{
  "n_layer": 8,
  "experts_per_token": 1,
  "d_shared_expert": 0,
  "balance_bias": false,
  "n_head": 5,
  "n_kv_head": 5,
  "rope_fraction": 1.0,
  "parallel_block": false,
  "init": "normal",
  "init_std_qkv": 0.0431,
  "init_std_up": 0.0431,
  "decay_shape": "linear",
  "doc_mask": false
}
Below are experts of layer 5 (counted from 0) of a mixture-of-experts language model. Rows are named router (the router's row for the expert), up (a neuron's input weights, with its number), down (a neuron's output weights, with its number) and show model dimensions 0-159. Each number is 128 + 32 x the weight over its row's rms, rounded and kept within 0 to 255. Numbers have three digits each.
After each expert's rows: a language model's description of what the expert responds to. This comes from a sample of Wikipedia text that the model never trained on.

# expert 13
router:141133121084117139151084154152149171173107096111114144056079103140079163077130095094171170148114086097150108088154095126128192184146153161143129063080156104108099155153156090089153184092137157156115154079083164175175122130178093112107172130073137135084117146137126163141155146137111151186101078115197123109090170142172192161159120146098149132100121146142165160131151086177173156179107135113127147151113154083071094129150121105161153151122148176140142116096192166175161152140114163
up0:094125124138127119128103178101088183158151141085085166154076110071156094100140089168098125155115117094122075139057138156084143157096223116082080128139164130092067158083120106096116184106163159115137091118104156129090109110143115172176143152127154173120135149137159167151084140083105134206180093141169106150111150147144157092171118171120187114121122113140154116155145118105079133182160154118098112076110132178079139068113078160093118168106097139120143158127188151092175158122094105
down0:155153100107151106049124153102119106129139148101143125127139146165167079148115149155174168141085128117115074159160177143138141098146139109161093183133112081107101132072192071185080164141154090054075158119100145103147135112153155088156131156123128085097111088113111197148113144093137067150140140188125106124162147172091084109125160130138124110095109153085156120152134189116113064096069139143077115113149107181072153070175083150166094153131134173148121174159069139114116151080155123
up1:084144131058111183133084073115186188149112055092110140074121090137111125108096150130134179184123135119094152121195028098141154182135120129139096149124144097079143098164123093118124076134146140135094177125128116147137167170176148168141102160114164118086110124105140125156125164149162146133128132109157083102159116109168115127141178114120126129062166133122173148174118142145132158101056104086113225191106159128114115099100066102143100124205138148119137116139104181153096122112121146
down1:149068112133094155064132136140156091172116100153158118132123137133107141083135148135117096102105143136137148139095157081083112157124122129131182141094113157088096152070133178093114088117129163103138145113143105144105095135129134122123192060116140126178147164112122090123138095080098173128091122139111180093132127092093179136172088163091144172175142137095114108094151143133140160107108138127124113043081137255127097071104143102108137148103159159154150170162131130085185158195125072
Stems and line breaks

# expert 6
router:157116150092130147161064132145148169179125098102110155066087090139095184083149103106171159160123083114164093103165077145130176169126152171143147063098144099119106153158148096090158160072136159165134165082064157177177113145172092110102166137058136127080124131124136177131145141145127153155098100125197130109078164139175195162168127149113148131095109164143171146130151093174160163171118156101147150136130140087069071137128122103140150141098113176125142130104178178183153123121099169
up0:110089155179159148113131164099106158123183122180043168094061119125161092094173103175152080151147135100112164171067153083072101121116135062077206089106149133214125128138120157096137174118106116116081157090151149180125088090136084184157129117137111156116126092112147148172106126132097112133127089179115118114081177135131149131132091159120111143081085153120093109079129093123098117106134160103099089081133084109115104111146130108125164149123056181134098158121145159141158165173137083
down0:111142140107146139124123171143132150110140085152105067101051113080149169117117141167105144169112104123147156134145140120117118145136109086149120107118104156089128144159129115137150165113153125100141125138089084155153161143093080182139165119205128092183106096112179089132067115105110131146184150123147065105129167146113129133116085180148119142143111123108097067140090123072136114088123077098169151150167131255092166044137118132131075128167113147128161097135089121157126134180131083
up1:110193131024103109168109102094130195165078093136137151132124138146144120126153143132173205186116141120109147072186041138141159142138168113147102149134134129102142114133181076126106133131118156107135120131105102096143155135139147134147147137127159100075078080170147144130153108169162135162121109110197140126132097119194158129161136105118171121099178130184177133121122126130146153142026105101121170147130141097082091128190052128174106203184115125123142135125092119160107089133107146
down1:148076081183107144153098174185127100130126112189128052142122134103099154129166085121127147120099185134175173158068149150142139145176101100098193108114111201119112177105096155056144103094100157160125073140237157151167108101135118121136122101126126159143114098124102113178093078091096100101131137161083099177118087096106115163111058128114077148128102157109129091131163141158106111121168153141177096122124104139121136138112156123087177069101153151126183141153107113140185125125107093
Name and number starts

# expert 15
router:108113162099150142161083153136148177166123083113117144059077092131080169083119104085168165162108094110105113074162103122119179164133173150127131069091160087129111167158133085092155181097132149101127161081078149181175106132183090092095162141072140134082115147131114181127152162132108156179111088148185103113087159155166191138163124145102161132095137153147159165150154084184150162171103145121108147136107152096062098140152116098154147163132107170141159123084190171157160139129109170
up0:145118136106171150122103138124104145129141146142099149080066139102098150113149113165146110133129129052136145135048168107105138108171200140065144139123129122113140150079148175133181146140190174138208140078108121170144106140164114100145174069131114083156173141098123182149133168149118155184083083137125130136111151149121164118120108167158183165118037137101114068174184065152133131178145159083102156121128179109111114154160149110145077132116134141090216166102158110109133121153146125
down0:198091138171111139081170149121152151170142075169176067182134135158101136142144086158176113165097107128108078163162130178130142137134095057141088104125161137110127167153142111158091068142137104108147155153143079166143142105075180121138044090135184101126208123100078144114174161123139106125127106173102114132070100117150173144122150181127144169117108151125061142124143161097160112137105202143163130109110090189146162074123140158126073143137130122135066162121126140096104168136104097
up1:125157152046107137123138127143151182154121063110120126079162130135114140119112177123152157164146098101093110112192082136141160156110107121146100138098119074117119082178148078151127139125119119137093168114124118107141168116151164160147127158132170108069091135086118157109096140154134131105172147121173119112141111105123123141145170118125143084100184111180189105112121137123118163117015111151100215213126173096108117152170054129114086204210110148115153097115080129135146105108101180
down1:113125125155099123123130150122109085132134144137120124118115110077094130105181127148174144137126153165101142082052197122091116127177142144114207097134165178101100191099167177051144072081109135101150075126152133144135087107153141121172170104151139104168169099094144124167134161081079159126052118149118128095103141149097128116163100158115142177135148148101082141077182174143142111166156113146123095077103140182124171095078155163135181128116183151141203143168177132068148127136124084
Sentence-opening prepositions

# expert 11
router:125122095083119149151091177147141198158121098096119144069074090154084165082106091077143147163120115122113104076145118136136172180155165157143147056089156100124096165137124094092161171104143135148118155096044157173172104156185084090095171152072123118078114153190129156142159177110125119180104093100176142106105169151182186116148144140113159166104121146131157165136151083185160155179107135162135157123094146102083117139137122116175142140174113164147138154098187152148147151142115162
up0:109165169146135104183131103126126168138122175193138170098079097082068161097166169189134094114176134095145122155095148146086109144119149111069072131124172091156153126137129156092152129112123120101161137091107127122135096094107137153179133160079071134182114140148084126142111141117062158199055095143122123091132115142081189107138119143104148182130075150084143101176140087170151175170140163129072109157114131147141110123193084116136167152030105166172141138101151109148135137156129104
down0:142093114095130115111145101014158118131106081155204145095145134195150108138099132098160165150089106134127174155102104095159105117159088143137089134133143144164192079133143147123115126150104104095084170156086150123148102132199115089162089122131138116118162187124071181145144185146094087138121173145147127065123101135140135206129142153115130110102118099100094120111070163114121102149139131139198113098194083231127163072148163108172118107123099146116166099150105121151099126112100115
up1:135119157037135134126114096122157164136099068170111119124134123187106142103101137111175120198143094118145186108195059085167163161110111095134089153131156094093136114117152130148079117093124119185135218135157108159152131162152142117150152149116164166077110122125093104121154139138125121093134153223162123082115136146152118138151119127165139090090129125150182140134125120101125149103069132131111148154106172047129103112119044099112098198189138126119101050089133136159113128159081147
down1:148081127185126138095104146144110155105148127091134122152089131077118156136140169175130117082138134115156122157101186127138096108128117156098168108137105174093118164072141132012107109106107150100103162115183160112116100166079104140105150058187131142165101122108171085101114117024101102123079123133166178105162163114098173114121079135084133197139098148145118110094165096099103062137170132154157120121120086117167076118119152161131180149075178167112100116165153104085142154134135089
Verbs after subjects

# expert 3
router:141136128088122155157077147162155164168122097108112161073095116134093171079143092097173156140107088098150096108160088151130182172128148159154132059085149106106110148167162097088166161077132150196127166076079146172181127156180103109108176123070126120072119130123128172128133136138124159167099094104205128111095162129180194158165116153109148127106123153133169143121152092180160165183104146090154149141122139082065073100134117101146160140101124179149130142095180170172161143134108156
up0:181137211165145137152141169126166144089128121073123126066103135203164103097138081156084144155126103083173123148110144124086124136117158100106138154157142171120142130103098095143160180125180105126122093127110167140109138158178086116176134164130077156136116166124162157142112062172083158158075113144170125122160161146167152083182148182136167091113098134115126046153105091133161183125103163113117169084099098146107105120149086079094061182095118194119150106073143126116125153172137129
down0:140148109138111163108187179128119075171094112104146111145118198130165112171114128122138101144134093122149153119162144134140135190121108138158116118098068134119123127119102082130167136103076114142126076070077122149129133101127119098136141124142153129163123105136160099130086154091141132163098153196066156098151199129107117073138104154108126125088090129120127134157087122137195134124137138201159110098151162255082135067121133073193080083131120107114169110113146144134100147099123024
up1:143173170040090061136085111128174163145057098141107141101122098137148159113143153095166197197121112118106135098188068141142168120107145134127094138133137080096163096107140105135127140123149204081143145163099152123150150175132136118130135128153115107055129105123122136089125116190169135150137116165163127094107112135168148175172166127162192117095183131155157124165125144116140167162026107144089166166137145063105099129188098125151094167175102130117109119117101137164112105124096182
down1:203097078179125132119156138197107074112162146109162082147095125097147148131172121133169080134152209134175141172091146141140164144125115119079172105104150169160123141083082098063144098126085174162124122143210119132126117119139135115105105119141083169171167142130083155193120092124086111136088165138133140103120124136032155139070052132115084152134109170074119106153178119152113082096161156145111157119133107147125139100090161143120183121100147157147186138140117104117178163148134092
Nouns after articles

# expert 7
router:143133141088101157166080141142157148182116103113110144076086108129087183081150084121170168149117082097158101102165091120131182173134160170144139067089151101099098152169156099084161161085121144172132158089080152180175129161177099109103173133077120125066109141112133191140136144138112151177103085128198113115089157150174188156170106138108154129102118149166175150111144082181151170169102152098132148145107141089076076112146114094160154138126130174140143139095187171160168148126104154
up0:169135150169103145162148160143106162090146166126104136127060079130139153099175124150111111115155141083109178162044130123094102151124145082152180139077134050145098172151131155124192116138146189123097133153068199138093184169156100172135147138145150160117141130153171165120097103163143189141162109152151153148096168147179185110171138130127141136114100168144140096179112147119153088130073155143145159138098103128137079110216159152110102119096071158086083164101096158170111115166144128
down0:109150133174116098112190096124144100129122167142174195167104165178150114077124138131117133153119162163073168140075155075152129090077102131093146153131131142155112143162110090159139135128149131159110113097188101141151130139116147134142115047106170160127116083106076157157123112148164073115127152188174118117087101022099117144111108156142133196131122142184153086123172132150119083124112117151103120148139119227100131079122113080105102120156181131139174081149098109145139100060084074
up1:125146131016101078133104110098177151156102085099129181074116106145150130116148139128146178116100131100113135088165063103110164120113111117165081119146140123104158102113144091155112157165110128108151184124088128121131160104125157154099147107122153103048114125154107135105126127183168148130131136127198150135147111117173184147169146141114217096063151104169184110121150132123178120151049128127085207174124162063140097132166106124137059184154098129139129130095122131182095092133140162
down1:161109111182112104093154146141091066141199171097156108161161137106106119119144132153168090107123186136112144117094138090144160121151135150074171124102115137103113165133096099078122090096118147153109102117184085143134077127132149107179085107109120178197191137114109150165080109083096089157106130184091135137075134156086149182073040143135131156150119159107132120119183140152140074073162150155135109132128052181137192099106151135118167145091148149127132142187152149106175151125118062
Word endings and headers

# expert 1
router:149140128082119143161071144154161161172127096101121156085090108134089177082138086105162154139116088110147091099168084141137180167124149157146144070082157113113107158165147092083159161077137154195123162082084151176170124175194099119102171133063132130059121134117139181131138138144106161165110088108208120117091148133174185164176106145113157122096129149140179147126148094177155161184109142086146146135109148085085088114133115101150160139099141163147137133095183174180165142130103156
up0:140093191140103121106152119116125109109172168090087138037111092129112101056082174110159115117129110125149126072111168138103178099142165101029141089103153123161136151109087094100062111119122122090090160108018140103090113166168113114166119145075127151166123168109148164152084102171098166131079139146104095165136158131172124170180162113093172177138133078132121067083146091127129111161160160120146201147174111137156135121165134085108129137128102123153156126100122120112127142125094131
down0:124155127112074092085139143112140119131144092087148108102066120132162068157167085142113126118122074102099089139169093133147156066125135070112190132141144141107137102102116127126096140109079173101130112161116086145118143084140088115175164108158115147182133116167139116122148120103129140154098105103098096148123180079126110074048143114068141129069113124134106153110141161134126101087115178118144120073063088255099168096136131108126111095132159133125095144180143171152125160109151141
up1:123146123065111111136105156140136173144107090163136162106105143144117125114106151107156175179135146102138179089183078111131177119117144120167087135128115057097155083120165067163143123147103149103143155143116101094118156121145162116129130149133109123060120095137119138128161100160120154123118125130167142122143136131180143167146134130129225126082174144173188143165106152120150168127016112151079231152117153030132092129172095116127083206153121125127128145106117134148102082179119174
down1:152113122158133120143112158177126123123179162155149077135130197099074175108142129139096084106167173154104143198098160137122138121143111051090213127117083169140117166114082118041039101134097162111120110141165107157115083154132144131116069135122089166138158118166135120161119091109102085140099143135156114096108149138104146139079089117108079208112138162099083143152155110138146101124204183145125078122110116194144125087130156135141147135123187117151173157145141112118152184149128072
Mid-word and noun pieces

# expert 2
router:124118129089089157155079158135149161178113100109109139072072097141079180078126091104167169154118103108138097084165097117130185180149151151156133062089164102111089173151147087085172179092106146146117144095077155173165114151195108113100161136083147128081134154132125179140172154111111136180098085131193119107100166162171194151167112135096158124106110151157167153157132085177168136175113138132125159134096148098076106102152110110161165146134136181140162108094182163160160162132112169
up0:155163171106175124181165118146123153215152149093105130135095120124071136102112114118192134121102112141114141111143124138126134116122082124152118179113120070121104095112108169094144125139144115101174147114120162108122149097145097159142136123131137187139175129133179138112130100103124184170115036091124128087115183167108154146135166104141209124125070109151144135173122091160146175161129162061090198097082179112068129106219108091123157156113084181090115184145167155150109160183137126
down0:136128091143157105063144139160199168112143124134117091066172138120132169140067093080149091119101133143135099145131115125107128150123141116129134149102083073120089098139149064117143144151127094129170146072103131159107139158126089146152120140090098113131153146102082112123139112103178101123119116119121131167142095206153176116211087143150121088135182108111083070109111172103122136097140150208146100157118112254137153080176174108097121110150119139128140157176180138147042152096154159
up1:158171146066150135123130130110169224152103075139134136079134135137113130100097137140128160200115127108112128088244039124142168122106101122143072143119114101085130104127133085111081132128144109166080199118083084097138131106160133111144146166118147149088088152108124128131153107148126143105171140115172090109138119086140124118130142087157117088087182147178169115132117138108149158125080109100090193166147129095090081153161070138078077171213107132130132130106085113150150108123101169
down1:151080165193104136102168152150134100136147160163140137113117121111116144096166119151129125131122141124118146158129145123112117153152152132107204173152097203111078173074148144071109088085180181123079091172156146130174127177145134107122156131200152171184160063119138121114119101133110132118108119130127160126069126094114187113145098165069189151172095124111125131092139151116137159157190126105126078097140122200106144042070167101105138140096153157109176189131082119099158124191129131
Mid-word pieces, function words

# expert 10
router:125122163089120151165082124134151157171108094110112164065073106127092169080137117110176168142117088089142102085163083117130188177128167167136136069077165099119107155169164098086156184085144154142131158087090152193180130137188095114098161128057124139069120140110120189132140140136098157175106091149179119124083163129180184160170118134104156125101114137152167161122153089175145165164102142101128133135122143081084085111153129104164151146106123177127141144099196170167165135124104160
up0:129109096154123138115103168112115201106177165137069174099104082100111132107211117117156140151111110091127127117073176081123128095108138079053169102125111125158123140075116180089165156121135156141136149083089095133136150129136090135194128137111124127097137116142191196124145188136102143119099044185153124148135154135121188147124155164124155163119139098141109136182181089143107138172168132147137108132121104117156128101185103085105143141164140162138112202125174171105126193147212092
down0:161096138113092088139127131166129187125138105154127157169126110136171181139130110114134194146129130107145122117064126123166099132105111066131116134139164099167113170149134156137023104167119085081173096136126107137144142013117159088100138116171117128129120105164110189133121154144083109147120125091132123111131123133097130089081164189160120130133117104096070121074140157135130148168135142181116141147103096255176123071165161113103101090123120122141122114118130126143068139100105117
up1:129148120028130115165134116111159215181088090126098176069162136138124132110112108140172165193157154123121127106183057134143194109087120147127088157129131087125151097103147060118114125132109159135115197118115135111201152148099176150137141144116128087096101136151135164129134154162171127142159135116181139087142131118179132140149151081104162110112185138170202157115115146141144162138056112110139167136108129144067089150180077104166085174165128140122167103129069123143138073132099140
down1:137098083171109165127105166203151111159144113169119096158090163099106198120163144118124108130140127098159159180128153144112135165185118153115197117108097179116084141113112148060149107063108141142115082085195090168140108133145112128179141084141108114165138085106144113139113097087068109103103127112061127146109108127087146123050053119157088202142128136098107063105160108144096092109144159138102109130091176156152155102083158178103169140103150171155147136150161145115159138162135067
Of in names, name pieces

# expert 4
router:137128149087108154164088139140156160170126102120125149081089116136096173082138102107178168148124090093166097099162095110129184179131150169139133069075152106113097167167153084081165161081118141164128161085083162184172126168180092128085170136060119130069126139117136185132146144135112153176102089135192114113092153145173188163174112139099152126097118146147168157127150083179144164173097155088131147136118145084081095114136111097162152152104139170137152135087179168185162151115097169
up0:108134108146137113105155084136099171098149138112122108095089132138133110103122064186164131113213123179187133181144130125086121146162139102125146083069102043139121143121123202081148103136124121163104128135090138161160127120155122226121124115083180143099131109142085197127150125103078159180026098166136104142089117163171091136108095121135131102136094087115124157162152101146129090137154150109157140143102092084121099079159173122089104152176146150106150130097187115149136144179173169
down0:150113072132109121179161129162221182107091096133143157152165173169145111119148168088092140113078112155092161080145137128132107143114147103110140143119150129116100116091127103156134053155156163117132136074105123146127146128070129142078161133119114053099136113165149137151130156142151118074176168148112096168131158078115151119121105112158092141142118112112111109114152140068154157154164102104116151129150062255157112081166126108126105117127144162117166148139107124157065111134113108
up1:177174113018113134085125105078177161144090089158113143101144152127144142094149139095109179186150146126116142023181081117123126131155118136126120134110153096103146128093171127121131122134120178175089177120130120107159137141198137095132149137153159108064125130177140128100161110145157126122143130169156096117165107132145138166167161185139171098086141145168164090162126139133148162115086148120131231115165127111140084135154077158130089155126065130114111115054108116165113145166055152
down1:159081163169128125151116140175087094120151144142148090181113147105138184083121166096154149090150161110150197132112149142110166158109131131189172121105131106158139150092109092094100113107112158118080083139149137191094154134099178096148114137167141143125185132117114143133126121082096161123119109160100150117155172112103146151166150083086123200129119188115101071117147110181090083106162085124159038121128131230199100079110140141153060129105150116149135161152115188093156152128099080
Word-internal pieces, table cells

# expert 8
router:138119138087117133157080140124161161169110093106114146065088095149087175081132102111172159147124089081156110082163094111132184178143150161135138073085163103109091158166157094080166168098132153140132169087081164189173118164184095102094166146071122131075113139116122178138133140130121153164107084152189109112090164138167185149169109155102161128101101150151167147118163086175148156169100156090130151139116134075077092116151120088160165150103129164129138128088192173181170136115102161
up0:134154151116142095160118127137160163114126113035102135111111156050136173112141108152118122165140124073087099146092146138052141193145196131113061121103148098101096117118093164152130128121164141137169120101094192119134121115170090114125117129098139153170152091148118165132100184160122184190081089185125126119128156161125166129189145191141111167075097092098118126109174065186141134144140103125084111106120141190185072124145166101090133145056119142117116138122114082167168142171141120
down0:121120174117123145160120135058168139152144102107167087097095152105077130149107174136142132160107096187088095175124121135072130158159147138078083144118115155119125149110087096094125138164076124074070076154099128150144113113177155118156113095145175133087177116115116098154140179100151080174132067166172097095084142140109124102127114138093126164091185138158092151135166129153191098119134134156170154125130154255122166067106122086156114122122077161136111141151127143114125179105141086
up1:144165140051097126154113154105155191146095056134141170082103116146148133129105124143167170193151191111130138095151091158150181105120148125101063135132157104126137104090136140150163120134121157130110186101094148086149152093132182146118190176121158115045102080155129111110156106175108079103126118130158138109136127117175141160159175088123195136092152164136138132101112153150163170181080087141144175175127180154121109109151050109110101180186071143136126071138143109144090091131088139
down1:169165114148130137061168154171127063190123160156182092129132155111116133121151102141108130082147207154148164143113154075131143103126127171132220131123113127168137089122092181138116113150124172131141174114156174123126101166106145112124151151159141149157150109151140149121056136126109104098150197119132129150121159134161124104082117142113168215136140168139080104181146124143137176125132179079129135135088144168207133064167127115099081107133175160148100178081147093078153171178130070
Single-letter word starts

# expert 14
router:127106144088104154164082134123155150173130101106112150074079092146086172079125102106179165164105104092138089083163091108120180176144162167129146067078171094118109150161159094093166165085126144116123153090074150196171107144182093113088164139069126135070128138123122173134144154115098144170106095142177119117078162140179197146169129132106161140099111140160170146113148077186144166181101151128108144128106142081075102132150117101163151157124119165118153123084184170172165148125107166
up0:147156139135109150212126088118168096103137120090146134125100139094074171124155113139081121086184181100105159132109176117137114157143193120111140073100051092095162150142161121122168137122141099133118084097084187151151136138147082097116133107130152142148174119139123147119086157121056136145134053109128151064065142153145165197178154128120149097151085229089162168074176072125149094102136147138121122121101120105152089136204123112146157150131072120121139103105141085123139165150143106
down0:199184170134112082113123164174185087195151151132121128190145125091119149127099092144159133112064113118088151111148119116120108115113126103148124162132145108126119140089124079161067146135146177097167136165152087142126103120175137141131094159147134051071137095123135146162163166147131104088124107167112149100103109090133082107071096161160072136136130100108082156154130165088078186117153121148129113117089059233138154086096179144184116184120143155112177131190121180125096143127137116
up1:148180118069137087114088150094134195148093045116093166084135106097115136116116152099152180184106094063055135098181056139130177131108136090137126130138164084108160096129133100134117168136134128149127188125062122097134128107134132128126145101095122106095125138130119149116118124150183128111128130136180157122152141063181143110152170126139169116072211144159155128110106158143163200120058099113102160160132190112082116141124078142147079178140094143133092113147080105171102095122132178
down1:166078070185123142123171167179154043165141148162164105131149145102131142152138100130145122097146203125179175178103202071113119136163159172120168133131115157120125101099123192090132118132145131154165095135143125182107087172115127086190120123186114093186235082159125178151091134117113125145078143096089133123131118102153152190101094141149159165168137139179094098154152152117144116145130125104122167127099112192131106081128122099136115139127152161139118172124167102098156131169126074
Prepositions linking phrases

# expert 0
router:152113122088120149151073151144153169167115093109117152071091097129084179083136086099172152160117096108149094090169091139131186173141166157143131055083161094111108160160151096087175161091136149151132160082065149190173119157185099107100162133072133134072130134127136172135157146120112148174109081110197128121089161140182190153169122151098162134097120147154169147130156082171169168175111149122126151123116155091069086130140117102152149143121130176134136130097183172171167143129109169
up0:109100176148141140150157086103174173099156097099135187085078161065088155116165070111123107146157147092156208156099116104066148139134135148056143156108123154152126134088086174093157115121167096118173125084093142185135112146131087128112138068132121181151108119159128132172100157130111140159117087165119098137092213174130165116157159148192173099112074108123120173081130106159156122157107136125161066132071136152150118138213166114105124186134118125089136180161140150134121149098146119
down0:154125187163106112118134117101204112146123085136128101143111095151137127129153108142139183176130071159160141129122153128100118183103118079128106144164138091132103153075102151113098128241125105109120160156108156128150127071131161126135127081146103130125156130111136100192124140161115149096122086201127088115092109101099171104166099139109179146169150115190126111108153158073169101131068176161148109108144095255144154074133089139153118117122144108117162128135119132115096122124129061
up1:199162120061145135132099122103144155161062036148140109085131125156103144112109110117174199190123151123105148106160052099165163142093136108175135135126129065093150127122162088110117128127132204127104171130142067082124174139162117119141164157132128118059067099149126129122158110170166086122134117155170112127131136071144154115166124085130138140108171141174168140135139158129176132095059149146101199159104123099118068102120111146134080148170093136113159131120094133163102076096098187
down1:131158141112103131096112138169114113144139134196158156132135173110083172112129102172113152054120125170101164153157141121112152142106131072156136175144088196168175212086123156095044123139090137100112102169142117127148122159111132120108114143169141152146144108170135112202098115087130151138111157113107140110123160127183154098105133142110136211119127164152113078144123093132157133143145166125132095070122135255170133079117164154094063105168182141158137176150106095094125136130119116
Determiners before noun phrases

# expert 5
router:159137130085119146164085150150158162185111097102112143071088110133088182080145080107160163146118089095156108103158084133126192169133149153147117061094158109099101161162158088088163158082134148194121155089073146177170133147176097126103167129062136127069120129127136180129136145152120153170088085109199120107097153135174181159173113152095162129102123150136178147130147094176178148169105142091141149123118156087074095117138123103150164145101128182137121140103190169181163143130107163
up0:116126136114106184158082125165063199145177169143146117138078155107132129113152163147114168151149148075104145143086172154102154113153149112041143112088177087109167121118135135129168155123114141148089117113143125202141118088145115154142149154134109192140121090104125143132074138110078159151141120123155115158102161167146160154161148111089135103105135136109161103132139116147071101125182251152082092125077158150069067100132137118084183144139078149174109147168196112163180146113121152
down0:135104145114171090123057135116169095086152115135093112097144185114151143089130148146197162200094135166122130159100110076138177075110125099146137131143190149135152102110152157136107096076140163053138133114138181167109134168145125081132117094097125058095164119144089133167134169136086150134066083144126060129088133113072117114090111099167170158129094116110166160121101173123108110139102130133093160125140066255101148139139111136152119120112143143142176125086126091137153149107121141
up1:120154113054120150079118146125146154132151123068114101076132140126136138134125098059145206199153172123100130089177069118167215126158136106122110120140164136101134074127130077139148122164132128142148202104119085100133128178130128127099178099139134158077134131129084128090141119135117162155096100168160153089126123106161167111158144119117160114145133107139160183115129132090138176139059087096081167204106141109134100039132072106123131182170087101148148147105108155189094111166167099
down1:136096125156128137087124121171092106167121114167116127127138100113152153050107156166180108106098202119147147114103139102145084155127121080108184213084094122074139147057079125081133093115099171114075115093113107082118128107132186114106152097133127125174112136145116072178087077127070177171105188131142188117142134153147106094127140135115140160119121146113137108203127134122137097099133170118160177108126048210172118078095177175100125116113135164113144097166158122122130136169097117
Years and line breaks

# expert 9
router:141119156092125144165079132145143162162111100110108156062090106122087184082146119119181161144104072098164100086156089124132193168119150162135134072087154105106099154164169086088161172091131156148139165085092162181174115145182095108092171131065133139079124128107132189122137133152112162181104078154184112113087156135167184172168109143103143124095114139149164155126152092175140160171101146071144151145127129093074068112136123105149154152102126174131143128098183180173166122128097160
up0:125164176124139117132090085105165153137101124083136127099113189076110151120166114151097161135134129122130126164087135183035168120091189061103122106091128123149103138105102178095126112154151179129103117117054205125118147110181121096163150112125161189171120128159149138083082116133089101147110119128139107109095135148170153165161110117175181086116076134140110161141067090147155176189110091139152164103121114091181113121212143144103191201138145124129160169118116111121129147169088117
down0:114129140121079134103182110145159103152120085128104082159144116159188157156140107102128170107044133124056112127074128127161137176099071073118143170101145154128119147091137115139141141163108137107150137082146120090152140137104151104073109123114187092098158125132139091124100127148079112156154062110124088142075058043093155124124092193096122146138126089097104120131148210086124161134135135149167156091118128237148165139134088070140135108116114121117105074173085119068109156143126142
up1:131148151052081121148091100126116201175105078091109146086158118189133160118111085133154199196147149105137160090176032116140178144133148114121130147123130113082168093125137096124152107125094155074113182143107129153134149148147136125159150131123180102110064080149157095116124139162138092147120134168186103125144103138179146119195132114142162135110130134115134126133123145146178177150049100163140161176142098108105095096182082132189093174190080157091150143124114117182138104132091137
down1:179140125151117171111076116150151077174128098182191117063085137114135144088093154134130142125140196163166187169138118124178163116197157107066140100095066181138105141075082128057136109110125171108122130131160203121136162163087139095124128093170133174189129086114171121184127096124145121090152118135104134133173107098105125159113071109117122160152108135111116136175155169125138138112080132131129112119123136175167091122120159171138146114114180153143134169153116092036182141171157104
Word-initial name pieces

# expert 12
router:151126135084110147161078137139163157181109107116118151068083099138084178082143104113183176146111094094159112090168093124134179177140148165156135068080157100106096164171155092077163162074127148176130157083083159173164123161177100124091177136077115137073112139115136180139142139136113145169104085117192116113097154141176189155168104157098162114081128146146167152106151087173156168169100152090131144134111146085088082120131117098151162136109149171136145141091178164181163152116114159
up0:110131140172081127154092145143116149118140160059122139128050162169086124084192149163162126126127165112129165109122180073050100160135140123098141148117153104163119142102108159110185154125168116135143153114133140165158134182098089153116145089134152193134183125168169107152118121097107174203049084124129109155061212204147165103099115095119120183114117108081136153128123109154125123114138172135137127122073121138093131149198072127102141189119128191096125135095140137108150119118094145
down0:052101132137117173150080125137157141122117152149126117131089099131075171106085179106132124115072103113085144139130108082094109167077092055054080146132134175068175123106198123176154146139152118094155143123140154136129133090160098103147085160138108098118101111110120151145107107170150123110130105126172087174140113124159041064128134137133118090094198102158106116108119121139125114160163115096129140162155103255188156094146136130149061053147120117148110095156126110121112118120143142
up1:118178157062075094167119133117175155163118083141124143087108122137115132137159108069139158202130130145119163083134033097115175135150138123144120119157128074082177106096153115147153139120129157138109166133100119135177154148147131134130142148126126117050113108164129147145147104138140121110131140129150150125154138129198130159153165087133157106104183137176165141109101151103141125144025106132080255139091111098115097103138110109125063185142093161117180130118092137220118105110113152
down1:123183090097092090125153134163146062161103176176161099143112103124092159137170116152171140166130153112172129152134116121101102101162134049134164186067150123148144105071112192077099110101179142117123141162112091153130122130123149098175139119170095112122146114152140125170107091078104115129093149112138121082106133114162113187078071186095168168118141151134155104118166240140115186140104174092158133131189117185138105086162176094119108126144142171150121169155097119096139127187131094
Phrase-ending tokens